python train.py --n_layer=14 --d_model=320 --n_experts=16 --experts_per_token=3 --d_expert=128 --d_shared_expert=0 --activation="swiglu" --moe_layers=[0, 1, 2, 3, 4, 5, 6, 7, 8, 9, 10, 11, 12, 13] --router_score="softmax" --normalize_top_k=false --routed_scale=2.31 --balance_loss=0.000986 --balance_bias=true --router_z_loss=0.001 --router_bias=true --init_std_router=0.00618 --lr_router=0.000686 --vocab_size=8192 --norm="rmsnorm" --norm_eps=1e-05 --tie_embeddings=false --optimizer="adamw" --lr=0.00082 --beta1=0.9 --beta2=0.98 --grad_clip=1.0 --batch_tokens=[32768, 65536, 131072] --seq_len=256 --train_tokens=237900000 --steps=3796 --dataset="wikipedia_en"
Below are experts of layer 2 (counted from 0) of a mixture-of-experts language model. Rows are named router (the router's row for the expert), down (a neuron's output weights, with its number) and show model dimensions 256-319. Each number is 500 + 25 x the weight over its row's rms, rounded and kept within 0 to 999. Numbers have three digits each.
Before each expert's rows: "comes before" lists some tokens at least twice as common just after its tokens as in all text. This comes from a sample of Wikipedia text that the model never trained on. Tokens count by the router's weight.

# expert 14
comes before: " |", " |\n", " |\n\n", "00", " medalist"
router:504539499488504459552491505457468500485476523550458518509495484489522499509524510489499502515513528492489488518472470482464517534560449530548496499492513468500501525510475507454496530473517500
down21:445467508536490510530424491504500472488523443488482521500539501472471547487487484503482509520529508471526509537467547545509519505482466538474493502497477531509502528525497540481518479527533514
down22:499499498492487527476509517478509535546495500477504492458474504535473534461459514526490472532531495495556501557516490463488464474434538508476508497551463509502519486498505487525528519515498494
down23:503490510543488477483503464439476469534509497499508461497495456486513433490527480539493477475495487523493497527520461486459521472494441480503435470449515500528491528508536553493491524482533531
down24:497487526511483476509503511474515538550542547545495496467529512483483521505489538518473471518491520523490483483513531486520506576480490460512514485494507522441480488514518511475504483496519488
down25:489487495477477515509518480541471511522490499527500518473457513500530497488537481506487494532512508500520560462506448471537487500442551511490496506497474453500539530501493478507523528507506525
down26:494495477484503545483497472475470503449493497479512486405536504503514444485480523475492490498495486494498474485493497557506447444470538471468475470461470518488493479541519499541516539473486507
down27:500512500553493470516508512491458500513505493469490506479474495483547486487495509465550507508478541510526510449516515478509470532471553492472528525481471440492509531489530483458492494527525485
down28:495509530498443453525505495521487482547515525536463530517490515462511520481498530511505520494457491521495483525503476476469516506467469503502526492503521446511511507484474520463500490516498479
down29:516508495510521498494527530465507480568511480504498490487517496521528508482494465500462519506532484475545472511524512455489488481490468527460515519491505524526560448518522482538540482482485536
down30:488502490490506504466475547527524496500472488554480467520514484502504488513517510529573491479539531486531483513547504513506484489478483487472509537589478536502510480496517498521487482484496518
down31:538481504524555470522511514462496474496473512455492508421481505473456522531521521499489481466473505466509457517495512528426522493537503502516520506469480503502518525501498558493439507506479527
down32:511500496538500491537534473472463517544501452507527469550527485511499459518521486535520491527510499486479482509548510482497480548525495521493525509500524490514519521510497486475525492520460557
down33:493504514474517483493475537508529525472473530519506514476498543484457531521495470419498462502532495456522514488471482543492473496505492482450545493513486496450528506536479517485518517533500539
down34:482512493459526497443521475525494470489531512499514505541494468522459492485507468477496501485489529472499444514486463525508472485523529505496544508508514525496501514485484489512471508515498512
down35:536500502523494490474441500484504493535494533548490478464516507507542473507488449520513487485517522469500484517520496505483516479534470498521528496499510530499504492509480472468467507517500461
down36:484488524505464484511542549537523441480436478471516490503473471478512500497504483519509506523473471551521525525524508517513556453505453458522497484488489470455486492554520490443498542509513471
down37:480487476511524473496534478530483517468536495503492486517508484471485434507506513557492503486487474492490469537482491492479504475523469539514490486500504503511517487485510488533546481499476497
down38:501464482516478479514514502555492509504508514500510489544460481507493457477484559517475516508494498520536496483507588486484511564516488482517538477486481460486468537492477532538477505433492493
down39:548525437523496486481519484540501481489466481501528531485469488510520460491527485526479485501483546509495495471534491493505487500477510553486528475502492508531524523463452513508493506534493494
down40:509475528513494463565474482467501487513550497523523513523497474506474546532525530494481493507511502479508499547493531528478511560540448491515488501484495486505478491476491529485471515486474530
down41:514503490504523532532480492545495474496518492433510534521534505489454507513467481496476504451477496492492504467502524542512525497492494559442508517517498536509509470477509504548493472522458510
down42:508500499499509523501475522488564457532488508477502453483485493512565468472487487552504499520524525534505515501512467488509503522453476510502488517471484523489472523522480480481465532537511500
down43:473524484486511555488500505526498471498486521471478485485461559509553517486530503501466511526535512495472503483480511481521529503516497463460483470525468490517455476502522475449479465451486479
down44:452461479529514508498470524507467507502495478521496502478522503548506533468495512560488502515495480533518537488522466482519521521477514441528513496533446500515498491537471477494547504527490520
down45:551511487505486518492469488527513482525512515472519495480503488501528450474508503497463514535515494499460486511496509500526538511507506532503542469527488524495521503489498480469487476510464529
down46:484485522484527532512461465484536517481511492516504472449496495492536516481494478507489498517542489492528487509515508506531497519463495459479471477489499479524501470544528472466522524495490524
down47:477465475531502486496451505518457546511507541486496452521512455529517482506451498494513508518505520571505503479509489528502502504520508499482523500488499484491473492521492498536478519476499478
down48:488489490520468466476517483459564496528512505477481497494499481517474505464484537506523524476497471479512455497516505484436522488520475518514534475478511540483514505531509508495504516503533474
down49:478459486524500502507469565477493559486531501500459511513525469488492490450469470489472485501475513499481507499447511490439481478537469494489510471487540527486484502509510485460506520487497467
down50:514471515510494511480532491476476504552505454570469509484497492490511458488487512540459498536551496444515490487510498472478548484503463504497523523492483524519539523512496483459465516512512547
down51:498533478465540525519528512462493515493523522489513451504479524516452506530505518484479535470530526500501517445509536506500493500508482449516517479523524472519504477532489508462500513429497524
down52:467490530513489513491520488511535488552527524496485494521539468521513501464486555516491497488498472534530479550495516494485502467516488498469494522503512484548503518500518520479488480483512497
down53:502484501457510434482517509511485477491483546489515488539479503596501493516511487483522511446463476521513502499486479510495472493534515476505441474456519481503537501504484501516491547484525515
down54:506509506502483503475507500508553490514520501533538500480482471551503537495505499500494484520496509467458549516525553554541493508450493483493482508507467528478494512541465520477541531536503506
down55:495501504522455513492441489491485506519517459507487489502471514494461514505499523530523523476519546486507533477488505510467507506468471479476472498483468511518507540502501524446532516508548461
down56:514491493570447483489445461499484507495514498514492509504499477539523522493468488503517546478517472457487497428556536524495519522494510531472524484507469495458482486474523473509470536479545451
down57:483517466510497506491527499528527469540488496481487512483470492484501493523510480554495500527509504507463488499537503511528502506455510547526541488503499498531463537473471483501495507510474506
down58:469524498472536508469520528503529508471521532495516535502518534519506553501513508497525494459470514424471520485528475531522473510487560473474472519487504495493512531486460586506544516532475510
down59:492491547489487486540493496468475477518450498523515468481460533496484516500561510506488531497477495492496489471434484491443509512488464460535472454479503484474502563512477478498521540503502470
down60:484513475509550512511541492506538478495488530495499513529524505518497534481528531527549530515507469507474488524509523496493479488503502508493552517521516507490491494516488497468460463486500457
down61:548494476480499484475502517474493480500509480526466497508456523488489488482536474530488475529534511443493483539479458486484506499485460475495479559479507473509525512502481507412491527485553467
down62:466457503515509460484468522512474531501499516481511503434512536524504500481500490463504479534526516484495515512512511509531501502449476485499505504519495478479484511482507491466546487513544472
down63:478476494502523484491510515492451551530470531461494463545490484490504538502478468471469543518476502536509516497497522522491486500491498480453567457491492469463450477509486508490472503490516472
down64:516493475548504523527521493490492474497488470495487460496505473516521522501489522506487484504488488512501474476524519462501490524513503511478503500525520514576474459493496497501457475507465533
down65:477473493488476514509450458464475504460514475488489517460483536473505513477475485475506465492547538501496521482493496510491507497476502514470515484550506523496500512478496511453544501505559482
down66:495474489495520494512509540503491521481478501532488478524502530491548503502492491453497511499499483484479507563444501479473545556515478475499525503478504502508503515511489495509559479444527462
down67:494491462504536490470475535493462512486466592489513554529504493507501495474492481512507488482495528560456500518526522542486483506518486516500521483493536450489468469510501485509467505487537517
down68:488537470467520476500520512458496496512504477425498494521477521496466508520448502493518519492492490536546532512478490480508493522514515464494525500505496513458473520485521490505479501506549504
down69:576514502526511478519526500476528520520529511486497496527521512512511509513479553512547545478516493508526509489489510455515498542517508474478504455537513486539503483493483510539463501499520494
down70:524479451570508504469516513491498539528514514523498508508500459540486490463460515529484496462492523545473496493486523511518535519504466523529525495512513522518479494511502486519460507499496499
down71:489492535514454475490497488452482547549510506532517508507509470482478497470502543510487488452499489550496497510489506497479529505497448468536456541467520529500512517499483528487456508503482536
down72:521507487529475483510526509512460529497514552484520532500523516524521481524519530500486505499519481488494503530505531516490462508499507490512526488475490553494574468506488510515456468516515515
down73:520513557504490496470470479505470499483488529480511532551543523501482451503493477472493533469453451514533518475526484507508527485534490571533489477465538525515495513506472458502465491491515533
down74:482509491490497532502478501500473462507495479534519483517469514470463468506545471561474505496517481521503512523503510503485486552471502496534463516535498500546480528511489571471487489502475539
down75:556459505484464482503492492478442502496504502552499499503499504503482517494467476513529532471491498488536477552485504522515511511492408510536499491464492524489530468484493480508513527499559475
down76:519493462543491462503494480501501485512473553510532521482556518505519431490491529480505470514523516530487490500520492475478525518537485483487515507542478472539539507503444514501518460518496501
down77:522526481506483478482515494465520459549504504488526494543472506438508493483473508473515497514510566538497483475536537506500520510476511534481504474542532469528471494536489502497454507538482477
down78:484583480467460495500494496455492506562542502488507486477517515514507467528503493495525504475507489500485493486497506498530491460521511512511507487502507491492507500509493560462490508490525517
down79:497511517476463515490491534510485535520518509507480477496473450508473483490441501539508512544503482505517505505540493511510548558515474485539528496495574527520478478491511476541466475485481552
down80:479482443493496547516495534519509469459500484469458487513513499420508520533509469482466558497482463509470468484516532481513467488513515487475534482521514505527509478516519510464488490461491485
down81:495490495516542475449527519480461515494486504508529508527531517504465525507507472460530550510500504524512512475490512527498492499523490480492499514507491539512483486515509510495480501500505491
down82:472481506499499527534491494466496545513531467483467487506508453489534472507486505523486501516437518492491505469496537488525514514541510529498464492513486532525486494437467522537453489497447522
down83:520512519549455495512464512493480512463513507563517527525504527431463488513473492467551485482443499504473437511498520542492504504533478490514498490488516536476486482494481516490495495459497515
down84:509510500506468515486475471500487514484487493480518489493492476491554448476469511451476450499474541469498502522498492500491524507460467487496499506534499472573507515495513494502494491443506557
down85:502503550473516516446515485498488498508495506485505522537509468473485508555519472528505521474493480509479513559494483513545495512467464479477467540504491472484466503495529515484515563487443542
down86:509485505502466488518497530503457499538496503531479502475481537477509497470520521503508522460488501487493472518516464492489513486501536482514501484471520511546511516530484496488492482517482498

# expert 15
comes before: " |", " |\n", "–", ";", "z", " |\n\n"
router:484529510499508490511509516483470540501472528506478496484456486479519468513535500470478508513505539505508498488473464465498518525544450504551519488538534468530477504524484472449504522487489523
down0:502489524520494549504473483460474509502524538480517499447486486511507452474528506480502512494502540506460474502501490514493487497523491477494484513520510514531532461488497478517534511503506553
down1:453455565478550488488530475519497481510475523542481501519500527506479501460512492496485511517471527517557477494509509499521493492473503483521508517441499496481472517501504495501518500468522498
down2:517483519482479465501486483517484507491466438489489493490490498516520508473449501466510512560509546545542522480491510532498526534488526513493518496485482500481529491489520470540507445512532501
down3:495537471512520510482482495515470471487564518460494524509538476491503529527456488499517497523536482467459506471476487502498450475470535489483519502510480495465497483536497474506475492465516541
down4:511529455519463476500489478491519493487451516500519447505485492544513517491504492483522475533523534500489461486543513497514457503488528495503535454548492512487493520443468504465506507523476507
down5:501503501516513489518504498515530465528457448503509505498486520488494485535502484508469531526480511521497502499498500485507505485521459563470489493496539460554508510555460515516490487472526473
down6:539513496498508480508512517486497501479478476521473474497531534497503468481548509493524540467472498515497513492529533505530496493505492472464473502493524503529486508522492470511501500517508545
down7:528520457517454500525532506506495494468505519534504460518495514497510497539518494501486515548498488527463499471543539507531469551487509502511512469531561457487535508487463520495518481485503494
down8:497485483508484477500514476510506488506530482450428509500522490469485543489465535473513516553476515499473521454517465515503520506489551525491517513509512548488538489506489485508506500515520494
down9:505555496524494453528498478478538528507471539526524499524506476506522482543493476482483446493518485507481522468513494516486481477507508500481487495512522475512478479488514530527497515478472526
down10:481533527519491476509518518464492497534511516477542489489508525505486526513530507479515559501486501492451494539485508518495508529529474465541521480498500493487507512535453496534502508491495464
down11:542531507523475474505460483473510482505486464487476486509513519490520525532509512541527465514537498519456508470548491531442467487519548514486495463467476518480545516463464531539476494501484517
down12:511525493525477487520529533484475469483564519459463521528508507452505545490495506515519482513478556488492552493514490462494497455529525499497497463456542486513524529498482518498492498481513484
down13:493487519514460475512439510465496492499504457473487501500513505469477535468601476531521504517484519488514508469550532491477455491487494526515517462513446526505491540470483484480516487531489500
down14:463510517497529528485452515513494533496507509544545557497537528515489470515478487500504505468537472564499468520465487477474535488519491464509535491481490526498539504489506454454472504534539523
down15:492531497481461482476473485464533483525487530485540483508531526516496496511490505479528455470521455559494529494492504526458492452516556505518518467497539484469523508510461510550497541520488505
down16:534493507509512506486529536532512495484504493517499556519494484495485494492527492525502513505533502504487484496480511551494467513469467530508462481469492509543499504524551480480496514503539476
down17:511512486558484467474528518486521473559493507508512512499485480515499461516531548515505483508528504555481467469516543518490506516494483498514540520511502464518493482494479511461440470489512548
down18:527518473502489518466507461448495486503511485491547482466487544534489457539490454470461505461544498534528471504471480514522484491508513466512512460546448519501506464499536471508500494506509503
down19:526535522532469454509487500474491538484520472495481474516484457535523511496520475530504504528487511523500458440544498561527526483497457494478478493513497516479502496509451507537503486504519481
down20:485538505527486478504494480472498481506467531523499530521480514528495476541484533508506422488518476513499521498484492511526498503491560524510458479531520456544498510458474520502492529506462488
down21:495470467486527524503484540504499524504522488486519530508489478573501505511430469508491536541512476484506488508495481508490522533484462461488518495471440510532531468482520465499535472499529515
down22:447497485501525499471513495496493521487554514479510503534523481484453517511477531512551513488504481512489538533484476523541495500486513539483485490507519506494488431561481487519479448474523492
down23:500503500512477451507509532485450524548434486494537506510520466503489483491510546479541475470521488530526469444511516509480460451521492528498470536496530488537493439528478478530535492509490521
down24:517529525497476494496468507496470478525506473518507491517463494497527514576513460493455441495552485492507474486487499524456476545502562520555505475507510503537508513540470490479451564527470516
down25:512484492481478502541521478463516486518476497521468482466501502495513532479475515517463495489474510485507522499502493441460508436501510507500493488488502476505521505485572528447483496501480472
down26:522482510498537534499515520504469562478512508530488511497518534531508569494483533529464484446452480519521564485466551482552529465494506462492518498497504523496476501520521467493545514481488510
down27:496513535482499493499510489458536495508506522451511495510548509446532535532497472511505498523479490546515548506529539472492531501496541501502509450504483519512525507494545488492477496477484475
down28:553529456490498504486520475517514496463459538508507495497480543479520494468511502544539505534493486489534485504542493494509498465497521490523494491545483516549497488515494502477534533454472497
down29:485470528524500473485481470517526477546497509492494474479518526541500497501486489518497527466468508547533489502475514526499490482518498447507480519513468491503491502485521445479502511499515500
down30:509484528486508526510459511524514494504557496465509507460510459471514493508467502537495512509511522459506493488500479545482499478468549477492483550478509486527526485459476559480513505467485511
down31:491542509532533488521517520493500562495494436511504516517495541498502519485473504495519486468531545481490497505487455501501500535504471528481492511487486547498452528512466544539494482485533491
down32:505493528470548525523464513506543526478512523507494516468518503480450432514500483574529479451502509455541485477507513491527492516513506473488535551486488510522501515517505511438540460475501517
down33:540510466507477534518526458513498497484512518482430468492478494506536514467514524475502538526518546497517524507518465515452514515485480518497481468510478477543523491478480515509498472465510478
down34:514511496485500481434519517439497464524481523534522442491506513504574461551487463517465482501533485533483481442508503514477488500476520513515514495504536495522467491464466476456487478505485482
down35:481506495530514509445525508511506500542445515491510503460446525444511504513494507495497513490495544515515526483517462473496505509512503505507541499537523480506469436502497485472475492496491517
down36:485509516502470448500501486465471548486485482486494522489477514448544494521469514425531536480489514475489490446503466493481469518485515501487522473500510582456517506480525523518525485518485479
down37:446503513524485507500518507550481543533463489537482504459481502504537483523517495501493476436467485463498491506458480520504515508521505464503498513466478457486507522481485528482533496503512493
down38:469474488515541522483523482517481522548531512508515521532510515513443443489482513515480521421502499551497508531485501517526486511523497498496512522481554491482537491488446508540494481504521535
down39:515528489476518527522483486475529527532524477521524516490512489517486510502472491509531484438536522486490529514484460475465483499529542522468489477471558484527525518481501513568518560450513514
down40:475514497482512485513502496486488534502513509476496507513499502473498487504481524507540567509501486491494543570517518498515491475518523562495485470487504533508524438547514479521497449455537493
down41:509489492514497527499520517519512478490451474569502483471509489547515498503508511487494488495489493533494454484486477479485483491514474516511494525503529445504477472553515502510507491449484511
down42:472519507482513463462494514466477491490485523500519500532526517524510449497472511452471500475501490500487492478462508502485452520527566539533493507511529473490472506490493540507512471524508528
down43:509488436523510503463495520489462499495456493481497517463485489461499502473528466455518502501535480465469472500576494466486500483492482516519525474537499478503520516515463532470495503532501561
down44:540534466526473472558524516453489502496513513514515446522493497522526507532481492508506514551493520494483519449538495509505487472484487516513495472515521483518500482460473530467500482443496512
down45:549539497432497499514521489520510524512482501483491480523491515522479501507480466509517483536549482497513469504464518512525492476509529527501483540537459463481510519522484530481519506507488551
down46:510531477518506495451494483509484539504506463486479482490485517514481492503446507530514498486507537520557534522460509516575481506506483525488466534492485542499539458514491514483491474466469525
down47:426492527475531489499482491516488521470486491504498505506523511448482519516524524516511534519467434488540470499471460504513462522521494537515525518479481502477488452525507490498532524475449494
down48:529461508460494517518495510493524494522461490526471494505516484490494510518524508515466548517460477480555515509455460477509521491517515496572507529510498477498484498510507515513557496481457504
down49:534506469505541459539473514523479482493496449495496499474458451426481532479500462523506482561499534478490459525493514501510520476490460505473504535516474508533523521511524491450521464459509471
down50:477499510505529480529477497501484492526469510499497522521513537496531493502506515465547513491488505524465516517468484492494517530515524528542514471494511515475506503504527516497486458523555502
down51:481479425467538515522507545510538500479486491524453500523509500518544494490494492432493499486514477510489479499503477450503472478507481487496520492440502531514443514481500452479492488511549509
down52:483533493489499554506496534494531462513481479524521510490529553500516491496515485491506501491458446497503484481559516506503495504467524443505448520552509504485436477519513470477528498535464508
down53:481534503500505496462469484505472510544495492495483492517513537482450496511500523504464499493502465512500458478507507524473509492484551498492507463499468520498541485460510481507462570544461486
down54:510506493466545497495501499523521523481497515515508505539487491518546503566510462513499482513496452459530491474509476495478509504534497478490513515482493491475470448511470430499521508532470478
down55:505500517517486477496433518511524465480534514466540509517449485460475501482500521505493543472435503506471514485526553519497515513472502515482467475519476543497536472479527524494518487514505472
down56:535501484504477520542512524480456491505507500518464509500459518502556490495530509510494483536481520503514523468533504485478470497522470505521530516520504479522505547451538511480501502494504524
down57:535456491464497543455498485549541500497484537493508521473533517482460553483473489506475502524490459521493533495470545482500538487501490447500482508495476486512489489516524461528500508523498481
down58:520502506453518516500480475506510480439524517505491528489503469497470478468483513500476521466507505477511533556483488487481522503512489537503465480518559504545504499538552496508546499486493516
down59:475546492511473481473476469523501451505505514513513458518473470477518514512493474518517473505554486493474469485564521519491470499494511449510541441516550453486482494489475514500480536488463514
down60:518467478490481503492528512510541510543456457456450519505462500453518478450515491518500550531498508481505479490496516474507472478465472530466491518474500441551500473503488545533515488463474475
down61:489475491487539499483492500518470520538533452441521513485482489456468422485520512519501532459538486489538454514538504480507506467514474542500517555489490477499523491525529492474554472488466550
down62:495481503460506509497480520521516466496525515519484533507518528493454520495496501467497479505507530498504523529503494479509468492494481481502513510494492531529480546478573467461539524485511475
down63:486508450519493483495525511504475474511465493468495477478480493503522499512498495473512486582508526494520474468493487509479493497485512523506481505466455488518523474466509520474518501494472494
down64:518513453523510518471502478535510532517512448484469482502502456516513466519465534560508486478490493504475513542468490504497545504536492482454485560473504511524533499531558483503493468507518531
down65:483590482471519461497515508486457514469537525509515496488468481452499517522500460487485474524533487525461501485440512517493511542491535495492505487509542506463521524486497519522493514523504496

# expert 9
comes before: " of", ",", " in", " to", ".", " and"
router:499539472510458508518527534500467461496522525508526484481447457519539471538516476513457479517516505482466521430516474502507462548501529510533510477479504463498535496517483496502444538481465540
down0:496468504504512468454478487484502463520521481484517536500473538500500531497436513462510477516509550499504506452532500509501476509517475497483511471542508531511535506532493529548510510457498524
down1:495469475547560490495500468486498515450563548517459493480499458472486477501504519492477515496480479521509465504545453484505514502497486505507478510524453506501488471490483531470494471486544494
down2:480475481531516449499495521472504532503501478561466446528478472469548479495560459438514484471528503520443487475519518446465478548473498493515521472516538459499447488484550543527469519498481544
down3:534481541508489499492497501460528518532523505529510524452522512470471483545554526509499484485533491476490479537466513519494511509506515490518534470502476474484451488514516517513486496516507507
down4:488517462527461531469534504514497519501502522495476489532474514526529559457494487493478471480486477498496540472512451525539481508512513487456518509527499513520518468505542464485484505464522477
down5:547509547522522477542499501456478517524496495500493499525500506479482522479471521465513525530494550501534483514496502499501532499505498539490523495508469527505517531517478478538528490514478508
down6:520519486517437509463521498492488458508466464484510479466456497501500509585476530481521484512530493512496477454528491485499476503477465491532496476509514499521536466518475519490476507498474509
down7:482516489498478545536503438492531468515504498539492481481458520473478438518479503532527487513540496511467448487505516499450517496498552467510476479510496519521503456486481521469498536468469511
down8:474499509554521464484516491495495523556509481475453513494486482506501481496513545506537488517512523537527471491455471465501546491519460464498506477510483493541467485506492488561484528467517537
down9:530493495505485548483543514471488494548530496498510537544508502538566530483490514468468532455501503505504512464493462479465491477489507489487507512511539485522562450502521477505491488481480530
down10:511469542502499481490446468500476529495525494470476496473521481487532496501468484451540524529505505459480476512494488493489466476495496474491521477465505509493462504514499549508466522520571497
down11:512490498563515503525454512484476483469544486538521509515518499451484491549498507507523528562507494519504476522535541500461566521477454479487508522525522502489486496511455513518495532507483472
down12:469462512465523495503458521537528460428533492498490476520474480451495440523496511456518503476462475498507501496522485501480480504478481498465513526485509471473439498476500506515507533480487526
down13:536482511515503487507517491564479470563490501477509459507494483485486487530497526483506519513511502492519503492529516500469515477492481508522509513444502475501497521529509474475518461519507518
down14:512477496514512519474525527544487466487525506504495525503497472510494517506446540510590532510537496509543507468494481519448535517487490487502495523475523553498488502480485519526469518550467512
down15:546492531528486506504507455467511505516561487517578521503486526469488501471492475553487509472509595460489495532488546511507525547501536506509508495556472470489476500511502474504486548470496486
down16:506468510487499504527482475458484513506498502478519517529487500494497529458520489502525509518465558452537497525492530512511513522474557543459531553546512461522442512524490483500537475498477516
down17:474519510491550458532511529530491474514502566469501527501495500482516525527503523486538502518492533536485489552523531545536512506464516488476494485487546512477459490490474450510496465537526496
down18:416511495490522516516482482508512507480492486485466479520510507523522537472506478486490510497514514501473515472503493548500429495504516494478472476533473526513501496484451468487506490451500493
down19:462441478511524495505481521507506533497527504513458531536505480510495482461552517454469517477460527509493467504453485503475507551516495506509504526502493517494482478472474471473483477491495542
down20:508501514494492508529522489481475549501539495483495495492508529501517556489443486470511513515505501494504486507522472508499457468500504530482533468549485509520500508459495524518535463487465462
down21:491515481514510480510480486466508540549480478483528487515492478467518508523536555484454498484501493504472471480521538516528519498468505507498507517478458500477482496523504494502504537477482524
down22:496492513504498504521453487508510475498462464479490473533488487514514535555508505488494512498495469523544531491513482506494463485471498536471464486514504470481456493502485517515468470507495469
down23:500498489514517504523469524563515524517475523489486539523559525536494464507517515513550513482518511524461496484438483513504517465535518469511514512516494526464532489476487505494448486521552498
down24:545477497480500487532519463510518449459466499541539514511471511523503463524486520563536502451473511502479502475487460530491485525520500471481518512486493484461481517473487505499455492494471526
down25:507497507507472548510514481444483531540528489502482505466476497489488512504550515477508507467500497515471473516473542501512489532459521535500515497525487471526462543521508472499562521512473514
down26:464495512525474496464542525504499482495472480522493488476487500510505536501471497551508511501534467512473527469493482478502477483495466507486499509475490517518511481516525482519481517497487492
down27:502531483503543497518460462479498506521539497492427525504473513496486458470499516490473495513484537540545474493485487490493504471479522529489478488502524522497494512515483509489514462462501498
down28:456523525503468491516502529504481475542497505475483496486478481459531568545493484512487497509489545483490498518503508508515506507494454528500459500506497517492542517493534494500482491459506492
down29:494511539517508508496584524508490504497472492472530474517471511517523521455493502475481541445470552495543519496526532499518494507497454512457523493486491452508506495482523513497560533524539468
down30:458505506498499549492502481501492528485478555494516506528524506548479516529469505457478471501509461516524520524485476519538530518503498505493526501528529497511466464514536480525443463547486492
down31:531488464473506516525536461480513489508535496502475520498516471504526532451511502530483462512502485522525530538486431490505486470522495482492488544479480501551520470484485493480470523548519497
down32:493493505476512513470506501502498546493504514500508542512495509460531525477511476515500512514504536490545542547452519528479512487506504492493497523471483500479505517472509472488519495471485484
down33:524496467516486525494511516503447486503492502458528480450475502477506487575532511494493489501510529506491486444528494487499495504478485504520507481512502491525526479504462514490487512486489542
down34:456486534493533466505489504495504507573507504491462533481494481560511494466494475512493515498473521530493513522479495492513535480530513466495475526498506472517513477488529475478557515503542503
down35:457508519493492521458521485483515471487481484494482479515536507504498496502481477505451492463511474478502502492461499488488500498463479499493512476481509447528421519493480491496501497557506475
down36:503486525498564529528490505543525500521516489489511505529501478525490495491462505526511534524536511462512508536552496515502492476515462554515502484472495471494523481465538482497529480524466543
down37:481478473460520495505459515536494498490531520480449512495514501479486533480489519462585508509529523482524526489468518482507522493445480481487490496526479497496479515502545536513489539547533452
down38:474503504499486463496510546513463608501527418482502507515481471522511547494523496507476505467464494484530534478545501500479471508484520465495487467491500510509530515486506507526484542456506485
down39:476497478523518503503474511517540513511522497491534448524489477502501461487543488470473493499454478526527533500508483503519464523481485478520469507519495500531502513441527514487553534503506509
down40:506476528494495498495504541466496560476522485499514509522542476517459521491464537484486506482538473508498531539480510500501471489509528505525527485518469513489515506509482545517495458514509540
down41:522489492518465491555490491481492511530510471505509489545495518441442508479499478493489492517456514521531519506508480454505514519524445515490500483509490503511464524473548513487479507504506495
down42:497474533499516502484503469539494481479514493515459531508513466494532521484495503493507475516507502486502481546524495492461508464515539498501489471505477544477522489493515504484485452465508467
down43:501510478524509506482481499508490505505511529517499468487495473539479490496529517487529513475506526535454477434509502489514490499484497482508508459536496487530510504475528480502514545474504503
down44:480489502463511467528498496518518537476489499576505521488521516479530537416527455495500487526523499448523505536467519477498525493525505472494525523498492506495470505517453498477501520523517495
down45:503509497471542483527552567498507468487481505459525513501500530508499536522497518498557485509477480492507550519487495503532497472525531502525462480487493528499500473497521507495526495554457475
down46:536551485514473521511533483497478462489499514515496508479496512506475535512487498489510478513507436502461514510472477473526483525489502476462496502515518462531483480542458521522439526523512483
down47:494477507516486523491482546491509504496498491507451530506508492569507519547507498457485513509492479501505480503477456527533490474487503470500501508501501530495496504492507428492504496479550493
down48:524474535487465478509497501444501545549513521528492468462443498538541490513476493512519472493480564505517505504508492516473539509528493507512482521481470534497476481500514468503524498517545532
down49:492489542501526484496498499518483512510522488488464472486482496464535500502504451476526479513528486503487495476521475492488479500441515528508453474482468539522486524491484521504487525511537511
down50:488499505487481522529530516445492473483490487507519490516487486525500482482477511521510497472512459512522540497538494499462501533435493526497502504520549501509469515483503539494526485520474522
down51:445469494492486503503531511508494490520491452497483531484499547489483490521495513491551511512509512494473502495511507488533491542550503455524460514491503506547523551512498454510458550458489518
down52:542470488513535512506475498459490493522492462511470492506485494514541501472494489519465502472467485463512496495517460502434489512537517522517504507424498476489490514501491507523535471521508526
down53:443489515508492503494498494482505486489538488515505518563487448538521461521463502486538530511507532482515515464492522536498527461512503514492464497514514524479499492553495516497527522513484534
down54:491519515503477498578473510516487525465524483556492497507502477471480478497520445431481495527537510488459472503473562476527458508509506556503490493508508509498527513512530503476497485477519500
down55:510485492538527493457498476486479512494473522455514484473490527508515492536518494552505533503513459546538477486513469487513541480513501483517479519487468532499479496517526531464511463461534528
down56:480516483465506554482500544501541495508515533505486502465472505524495478548532507508447488465499487492511510458496456483534499433509486504522498506527483519507476493516466497511481571487459497
down57:506441509508502459506491494490504488514481525527509460480495515478504510502520481532496526492498510503491477501528484512524493546529468494494510489446540467541434506499511508531491503505525514
down58:491527498498526487461488559524510513496513532508536505513500521486517496535505511514477479469459517462491510498529547478486517495457528525483501486492449516496499512495486521489545505506486465
down59:494479462457510521447498495526523480445477483516482508522547486481416483538521464457544539531536465541524472573496507452523509493543476491542503524495441510493471496503474479492514492469525481
down60:506507500472469532532488500493531517503500478508517518524501467500482513456541482509491451516510497464481537510530493460510497544503520493471483544482502508479517548489507499516544520546473486
down61:548479505532513474522487549489502460495501500521520498495525465511545545523494521510573541491525522506499461525531546497506476501484471508511511460512455500492458511484478537505470468510500532
down62:521560467529477510485517523473534507529518510486489490513464475488455501492536493493486505507517515544468463451512512492497479525519526537539483463529546495503572502518556488478461490440439502
down63:567468482523489475492492503473479486552516513526515497534472519500467496491455561492512508542529502465481537512498460504513504491497498554486502500504483474537508501520453511547469438466496554
down64:460509527451512523484494507516538504469520488484496520495527490502501478497488489511465490528459479470520497474483490504505475454501519507508503538453477493475548502507481510498495533504462494
down65:504523485498498520502482512453523508492525508495505488519482448456488488476496509522512495495508528487477554529479469522534499438498480499557498502495465462505527513517527483457551468491493479